From a checkpoint of a small mixture-of-experts model trained on Wikipedia.
Size: 14 layers, width 256, vocabulary 12308, 91.9M parameters.
Experts: 128 experts in each of 13 layers, 64 SwiGLU neurons an expert, 4 picks a token, a softmax router.
Training: 517M tokens, 3553 steps.
Below are experts of layer 7 (counted from 0) of a mixture-of-experts language model. Rows are named router (the router's row for the expert), gate (a neuron's input weights, with its number), up (a neuron's input weights, with its number) and show model dimensions 0-255. Each number is 128 + 32 x the weight over its row's rms, rounded and kept within 0 to 255. Numbers have three digits each.
Before each expert's rows: a language model's description of what the expert responds to. This comes from a sample of Wikipedia text that the model never trained on.

# expert 46
Place-name parts. Generic parts of place and organization names after a proper name, such as Street, Lake, Railway, Stadium, Disney-land, often Japanese.
router:104165194138125145113129142130138139127120089156169150112118198116136199109174127160090123176142149075089130138167175136192124196095139149155098102064183124138151135092161152155091112176141127088092145123144129089150113133137166169129088055078129125147146093159162041126130105104140162106139129100113075173081146135174083144093125084117163126130119133119072093117164147071150168127146087138150165144131116096110138135076139139105162127170121145123198118121190104073107130111098094110127084099170149141129154201154107142133068118122128122156153159132109139183118171095095143162113197136136147046162137093148098119162138174043050158118133096142163123093100121120150169108096111143063181135124084122061187182158171171142082111133127107097129092104120155115126183124143139
gate0:113147085120197118110129116166117102151174104145125147102108152101165163128150076174136113177135136142121162120179156139093147124133134115198078136140179171155115149098084121146063189105132127151136097110175080133136074162126114177148051137109111184104147131132118087216179165084146150142153069128112104172097093178099145118165190123099155140147101150167079133109115121129082116102121085104129143137081117112072164093161130120148116162098122111168148114077160160153061158096174109121133074093117124157126104118069150176062117123114166081044140125127130118165159130091073153154150125131180106085119122175131099153136164150111111152145132162171156130058168142131105136115165064093145123053144127186075190069096107176177128153159119129082156146134173122155121098106114143
up0:167105151119084131142142130063136156092103139150110154057162092124094172138110111118110149133158089155120118191161126160117103147107107117132152091070124150155105158112114109132104074122080133195110139132131145117150089157097087098184133255156064110143083069082107137035074124133125191086133183143079080077121125163158176150109124115130088152135124117128148158138129152113195134091136145080147144094117123120161126120120123116134162174132144183115134186109113137082126119149209138131139122100182122108142125153098165141155109112173128110155125122145119112143129148111112220128120106100103199159127141096090070113094123086162111184169169101117137159155077169202116126113097154134181101158144108082137132176087075141096124099114108100164092169179085141129113126119160084
gate1:105156058110154150148189109093140058150129122120166119116132131058083099153179094156136115141110106120204127148100122130137181208130136134119160126098167104144139138112161086095148160091094094159166116129201143156158146117117103097147150120134148083061107155172112149118126183112131132152140105104113142078149148120143108125152103110132109133100075121137140109197169090106100159115136107136149142121145139083139077153104129114103157111112143166130163110100097130131123142126077062106069103129198193109143149182123097121172147134142128114138064126132090100168088176189167078071152144132172120101132151085106174134135144133138068147157136114062147184110018149113151152130073153177116197082168080128133133109155090213200132144149099125131142035125123133150154155127111119
up1:142100126150111114052127162082056121117133090097079063163122112136132148131153161185114127103103137206146125150102164135113111106123072061104065090122155077142113109180081130168129135129088127108146112175118098104160122113140108081105105171193159079091097131146169107031178098124082128117181157123113147168137119096155124148197146124150138184093106133115083168180022122134159107135107143141128150124081067098128138127115120148179139125111163151137184165192198111115115063116109117105086091111127096161084122147136133126063099180162141103138125128129119173187158092093128135110146142189133162194124077121155137168126093108110110089142155144145173089089166130147117181159140128180161139143158141136066166131109173151151130123167147099088100125122105156166147141155135103
gate2:094091146094112117121057157081115138103143114098108161094087163122132166163118150096090114157148160175132114135062081162098137100108166097152141186170071139136098147132132113133120116102140097157164166094186077199126141122084149141151102148065120101130132107107118126123093154100144129051059059173094133126131145131080155126130189124097114144134160146172087111107125126154139153174164160135112117123162166128120076166103058180108091109122163112150146161104123125126119125170147065090160151176115170128126109122149064110119112088188109123167114153152148101169136151041155140097136130091181140105123156134126121104167124174120027162131178188132132051136077144160123204092161144073134172116198065121133135145087138175130185135125088153133090125112130093111158103145119159
up2:149139100141176173126122146090098109111179208125096122143173080144113129105083092146095108123093180130127158148166096120136119171140111167095073091139143108143148088147102117128154077110168131099066139156114087163122143108128092148149150088197181162148108097183155195167177117126098114176179146093159123083137137109166145118092107203142161090069079179107194118099164145141127105158096097082148117136111113156205166072113146064122109124123128166122139126139080079127152142190135179169169137127094170146121094114138102151092170115117101134065142127135075123079155046212137152102150135156114178119114122144125102136135117185115201088115131088134085182083101129103123096141143129168129058124118141128128100083108136054136107145159126126084127154171122155196135151121139135
gate3:118113148176070101093160126117123199083184112097134135173077148087136110125127136148136153073114144145155158085145153191116112170110056100087107120101158118117122154115133188101126115147137130109067139127127099140118123132117148105133132134113135074154117103082173130103164077138143114146162087191102105160146157122106126130140118113166096145169097155100100067128113106117152104155124131113202097021134136140213149085175137133101112127096127123076109108135163153142153160094126141205132121121116173088071111159089186131101179126130165140172115008165120146111123119145171198134085134146135166147106145137073186107124125083135119134161079104132149142117206112151120145123174127144144108174071060134102170167114117145172105112114145068124128129149146083104059129139192181
up3:193137148179078135086138133160138108089159144169185202163114149074132097116153107151121082095173147144132124182110197119107069101128153090159151079086164141115096139067121200148118143159128093113155125155128106156031098113091079121134074171129161127109150151121133145185115110075172128089180148154121094162183184134127078152131125117108220148120133061117108151186104149098176183147157126156104154100166109139143078106093110082161104145103143150075096099109147142025152167054164125148134119168121168114147129121097086121030150162149150116115168120102116125123173131133093124128092142152143128140116070106109179139163119132136054064160124121146108136129173107149155124118106129150141073121141106153107158157102097135117118149138089089172133156136139127115121137138158092
gate4:121175083113142124102160077090116084140143087156219125125154187159190146160060120116121172158123137100091143104146108084150090149132136116075152068096128136198154114155112189147098145136140139175153119131122162137071147153131128169118133094106145164103096122157114165199139164068080134104130136109145091140054164136149153094105154097118157147181098120119162124144146154156178145107089126140112184114179109104172044103115101109196071106112098126105107099141095115129149107109195062117188117099134116133102149155113154117121131081151143114151166106129063111132155158080137094181167116107082108126126126116117119099139155123063124107161117158105103190192127176117127161104054126113108110174097141140090127143141149172138075140183102173035152083146144177138100145108175111
up4:117059127120108111153113100145111121118109198118137119108125072102112180136155150131105150153100085128146161197131166107141096146135164164157110116139140153174132092120099176106096115099104088176095136116152166084181093119127169054094140126144120129073135165103127189087114108153110116090134169191123196213116134159132120183058145148087107148080106113105166121124148144102109105115082110116164126133112116131112193138132178111188163139120191140145111122117050169093175148171148111137146108106084128146103116108148095162126114160050101095125104087186061177126127160161129090103156132116077106110087134122133128145142119164201117148110089144134187084093132154109209110143151027127129148110132166114120070171091144113093131113102109145143102130155137103197213106135155100
gate5:106127180119089155151110119088067108119156129115120142096085172122143128158085140167104149084135110111130170092160161190097165146168125175092156154048094153169127100173075114115134122136097165102101086143121123090084134111121127119138179158078117184127085100150072163158153147132087143126138106127178080136122102097134091079132090134110116180116179095145149122082021058101104137129194169059145100173172191167125130115142155108135082163079124140074143129152119168102141175179124152177147113150163115151093129128117112089111073100177118120117128130140123083131140103131152114194126174173152117098092132118096135150232147190156109115100112140128162116103080156095149149142130150102129093126161116147120169085152080125135051196159089135122134051155145134094110109154119139
up5:115148085108085193127151139136161125085054146161152076147090089077136150104143145148153103131123146165138118160120128205133075110135191149125122070138124148131220124126153208178137121176163135120154111132151128139183171093221124092107117129140071093131109167098107143107100121068141112127126105140112078150174120122100185122164105131168117118079096152099136155089175096100118151091145086117111156116149104091200141176155101084088112129118144162119102139093113122189138115159128128146122127199127059078191108159191117153152112127083120140138093150139086141093108120136129133121207115097087102147157101114074097134116117100168079138128124115118142134120181122147134172075158076070193216152105119139121082112090134089138144085102170131136104105156120087154150085156183113
gate6:111152155106231152094128102099072152139140149161151116093153188064138157169144103080129119167147195121172090127112137131140110133099109159069124095101134138124162094106089106104111172105149102170137099170153137194129131160097124140141125164128100168163171118103156112170149120147105159146208074098142143117067123120147090083140108108130139099187148176134137138158108121112128220176121178116136173118125163195099156168099110133084066106100123139149149128091153139133125104149076133114151093097079077120115080154124124109142147149096114121106113141148131160113121192016088052081108145184099110111080146171205185082184179124137136094172149156101153186115106140094106087109092146090138141151112096148097155094118111157115116070148124128127115163138105104179093132127123154
up6:118106101080131130183090129159082078187090104188120077114147188128145149121129133119147132188120160143149111171125146178166189177157156148092093073137152079091135119139091170104127124131085144163152075147151155088124136135092192128120168139104096097110175149097139054136109082169080161155152078193132137170082101084167126064145094110150138142178155152099177117133132108136107237177161144122156064110159096122174204146125080082117110104156121096111128074109127157120147129155117100176149093121115115130117127145160110135172129167083121137106076134159166128108162148099109063116146117133112080102069141154155178100145094140157126097118184114117167074076153165099155125138095121102112116093069134114107133126117113155047125116127138195136120146174113063145110116131171122
gate7:145098093087116165113114162109128182133178180128158064131168155072134119095101127194109184159143094082175099073193087171109143111155194174122135117115074229153148157163150130095163143116143107166155122132184119133106124143133088094136167154132126126181125083145102112161082141101119079079112107147144148125098097113188163088123147098180152138127071139125110097135125117144148126177172130072098096136078155099134062087098083115107099117095152020180143146143227186101092117154104132128118098103089167144152114164133147172133170102143156184110120132166094132125135113116093164061125057152141178105151125125079098164156166125176111108175104139093114111169134111131143108122129114137112091108122096062131119123164116100128097153118145094137122102139088087125075115124125168
up7:089031098102107098137135123137138143103062146122188159152116131160144131140114175074126143119135127153125176116111168107216097090084171092138124148154139110146144109166110152148202125127130146133132066204151125132100154136103107136132118148140104168110147113129088183081198136126112183164073118145147162182103133185100137165094145130152139158091115119132135132113053160145137160124188173135171155132133060145093155116115135060149122164103089187082064102128118152090136140081110083123125132142104132049116106076104121161089100144100116084122110104133144135128184138130205109166127201123146094095093103132164196128113103147096071124116168140138040129134173120206189159101108129081137128124182117103072119115123100112154133112098179117137083132101132130133105098116079108
gate8:154138136143111125071101147132162131191105139125087090134152176114066174179110073131127145089144101109143099136136172090134126085176183120124112097116142112101108101068100092108151114149087140132129121130090127154090164088105136114092072193076157110077099158140090085150107208161127120171111103136090163152114147075172097169102125087178159112188149114114120157165079126109144150167120131062071163093131136145129159153099157135154175114145175081106139057092104152109086126148119135144170105171188093143108124125152104126107199154101172120132106112095131126090136121150126126165136152119123113076107116139159144127123125088085136104130107201115122121108155195104154113117159214138144131168133175153042165147137044146076158156135140177141141102222126146070155089077116094
up8:164133117177077142146132147163157117102163101103077166152118109184118087190142102091112113139181147100092108051113165137144151131149101107122123172147068160135101113113169160142156207103073080102140074119109116108181135163135130147142137074157092127094161108104154059191138107133117108106169115143149095123140102111130096139151198114098065124113093108141117112145193097133121107089103121137120161138108108136162118184126150064141115095163144096134086168151129174176141112204195111120124148143069141144129181088136154102095123132175178109197186095171110086110096019116130106099067104154093126145150159076111127164104131151144116134173094119138085143164201141115134070110129117135162146063151155161138108097126165168173089114130088161101184101125093145145141112086131135
gate9:146153170144170084081128135109124105118151122185117167131144128122154154123136112105107179131126150146057124117104110189125112151154163151152132112122157050112121094117177106088098060140120091159141108120111133133168142202105088122096118098153146175185158126162108140149110194120162116143139159112167146104105129118181117141113151122105140130183133133169181114151119179082151165138120172087110179134067122107113094195183137078133116128119135117105129111136045109098076088181125134191169115063137103151091096142116139122205173090130176136122171060084148182141102101074136160097148081108087149097129182117124105047163048129114118123107125104108114140178089163171111136107187129101128150202152078095105201147144073140137134118144097142172099077125090099129109148089106145
up9:177155129162152115107115124144125146157086142198121141094105158164060169100132105120126165132097152123121122102074157134173121063100127156121122187166090092139092156107128142109141122091078079123141181116092132138098172130088158097115170167115100107167165127130153184184064106112046100088151171106123123098126167115136100137173109142127149161049175108121152139136141118156071113188097162082150170134096177108092124136131120167102099072117170155118098111136137113056123152154171106079123139121080116097140117139188095101107135121094160113120169140153177110110171163057121117127138168177088149174165141139095099049078130153116060137072179115159127103069104114136144171083126123141084071155161156128121143151105137133124185130138198173128140105152206131146067173140099109
gate10:043119155123081175099149114144171150152046127139185187068135102107123100131101113148101130165117074147170129143107124140149160142137178158108135128137059148108145153142104079086131159164106120155173118146149090116161133199081144132158172111098129098073150062108116173187123124105140121107119127152147075200206140096141112091140113162087140138167108106125135071096073118164189094129188130085117121153157162136190107141132228106144103107109158050113147135143108177175101115125104117142147107116161110166115170115141152120093123100167146164040077118191127149110145127130145125093141084167102104146095139105124141140110127143141099084135078094136168064104131093124166100107137147149081077149142163168135156062175127090113088143127132148078144188127140125174166120116093130
up10:122063125090138118149200087124157173167114164098145150144180153084169117165173142125139131099085127151113113143139067082076145122084162132133092190148102144134117082143054133097130145127118183143122128133127085124120091122133167072164087171143135086103138196154132090191121173109115141153120152136158119159083119136159151107146140079193142110106170152134171111129139115135167122119169076130146152169143148104123142180104150129172088174128178149124106137070139161078118115112119164082089086100118162101138089146054131150111171120177166154140150139133191127161148153113107082101161107147220124154101130065140135091158076070123118139147098144116181119106088116128168110121073149036142115074203138057155145083102143105153073108101076154150106058137123151126119144151101157
gate11:161169112080142162132123135096165127178106161081101158100151099138106085161162182090131091163092108208116137147053125168117108124148105111101222119162114068132179106165126065141110157143124102135101150132145092128127108130133124117127177091124134126067085057153132151102126151159138152143121108142110094168140107093127147116183134093092096138148143136145086116176087168150131156089095127094052124082113124123162197120131068117065118093159153138113129068131152137156148131103135127144047199123135143076159191115126170140088126119117178158071136079147102121156091077119115149093126133181110116131107092164100135161124137111189101132166112096096160221151117148127127106100181161166149161139134126095044167120170130094130136134079143096087150168101135142123198167178119168
up11:078157161111120167168022065135104138216133173140212158134112174089125141150121095122132154139142152166127164184084146163103173064070123136142095117102134144083123158157094121135109055123098111137129102116118125116125182124136141119112177095099069093163120105155125144131168078054133088099130121142171058180124189142094091139122137102152146165115073165176107210124101148180112094137159071160074129136077116128101151151120129154141185139142141160158192145140102149088120120163122155097122105120129116149122069129118150190091082113166102130160121068195162128108095163147078129105109168136126147105172102139119125157133139140142062135094127069131132105109156092152192123082126131184090130084165137140092096167109161137148116120188092127098131168100148127085146122138129123
gate12:074158110093155114165110165147149151122122103081149179146152178111134131093138102113091072171107185167145172114138081094143188127135045108188142122084062105099112144073132163111167114156147113130107148124110115126137150148110109138113157083143124119061077103161092140198135182088112115061121087160111111190118112107173163108045149168133118093157108162095124069139157110157094127131197147112119152124151181130135198084111115117171104143141145149098161113119138169105110119140143120114147149166181236154140163078131078137138140152061115145056138118088098081145145130119108165176118122167127108171106119170128086116122115206130111084122143107102159166117048153139113125158131137179126143097107158115118089149139119179123145185091113161108187161114123083153112104086116166
up12:109134127072135161096131152061121129097140152166110128156151185088090167129146128090106154192061162132150070130139110121104149143114134103125116134126109100142168095120150132122127154178096188088121152107127130138152147111134129151094083130123170133151132113151156121114179190046100123099110142138098154132119106132141080161091154084144149090101144178115100108137118098127107071123206171133158139097185103111166074108128134115142148089084129121184040167086134110066101193144171132153116139140166154187110118112117117150105128122120114173164167090048161165170116178136160135134118096131130122119130086159131189092140110160117133109084121118140119107093074188099173219151088092107074141099075130084081170129190082164113100141190129167148122119160117123057079193103169159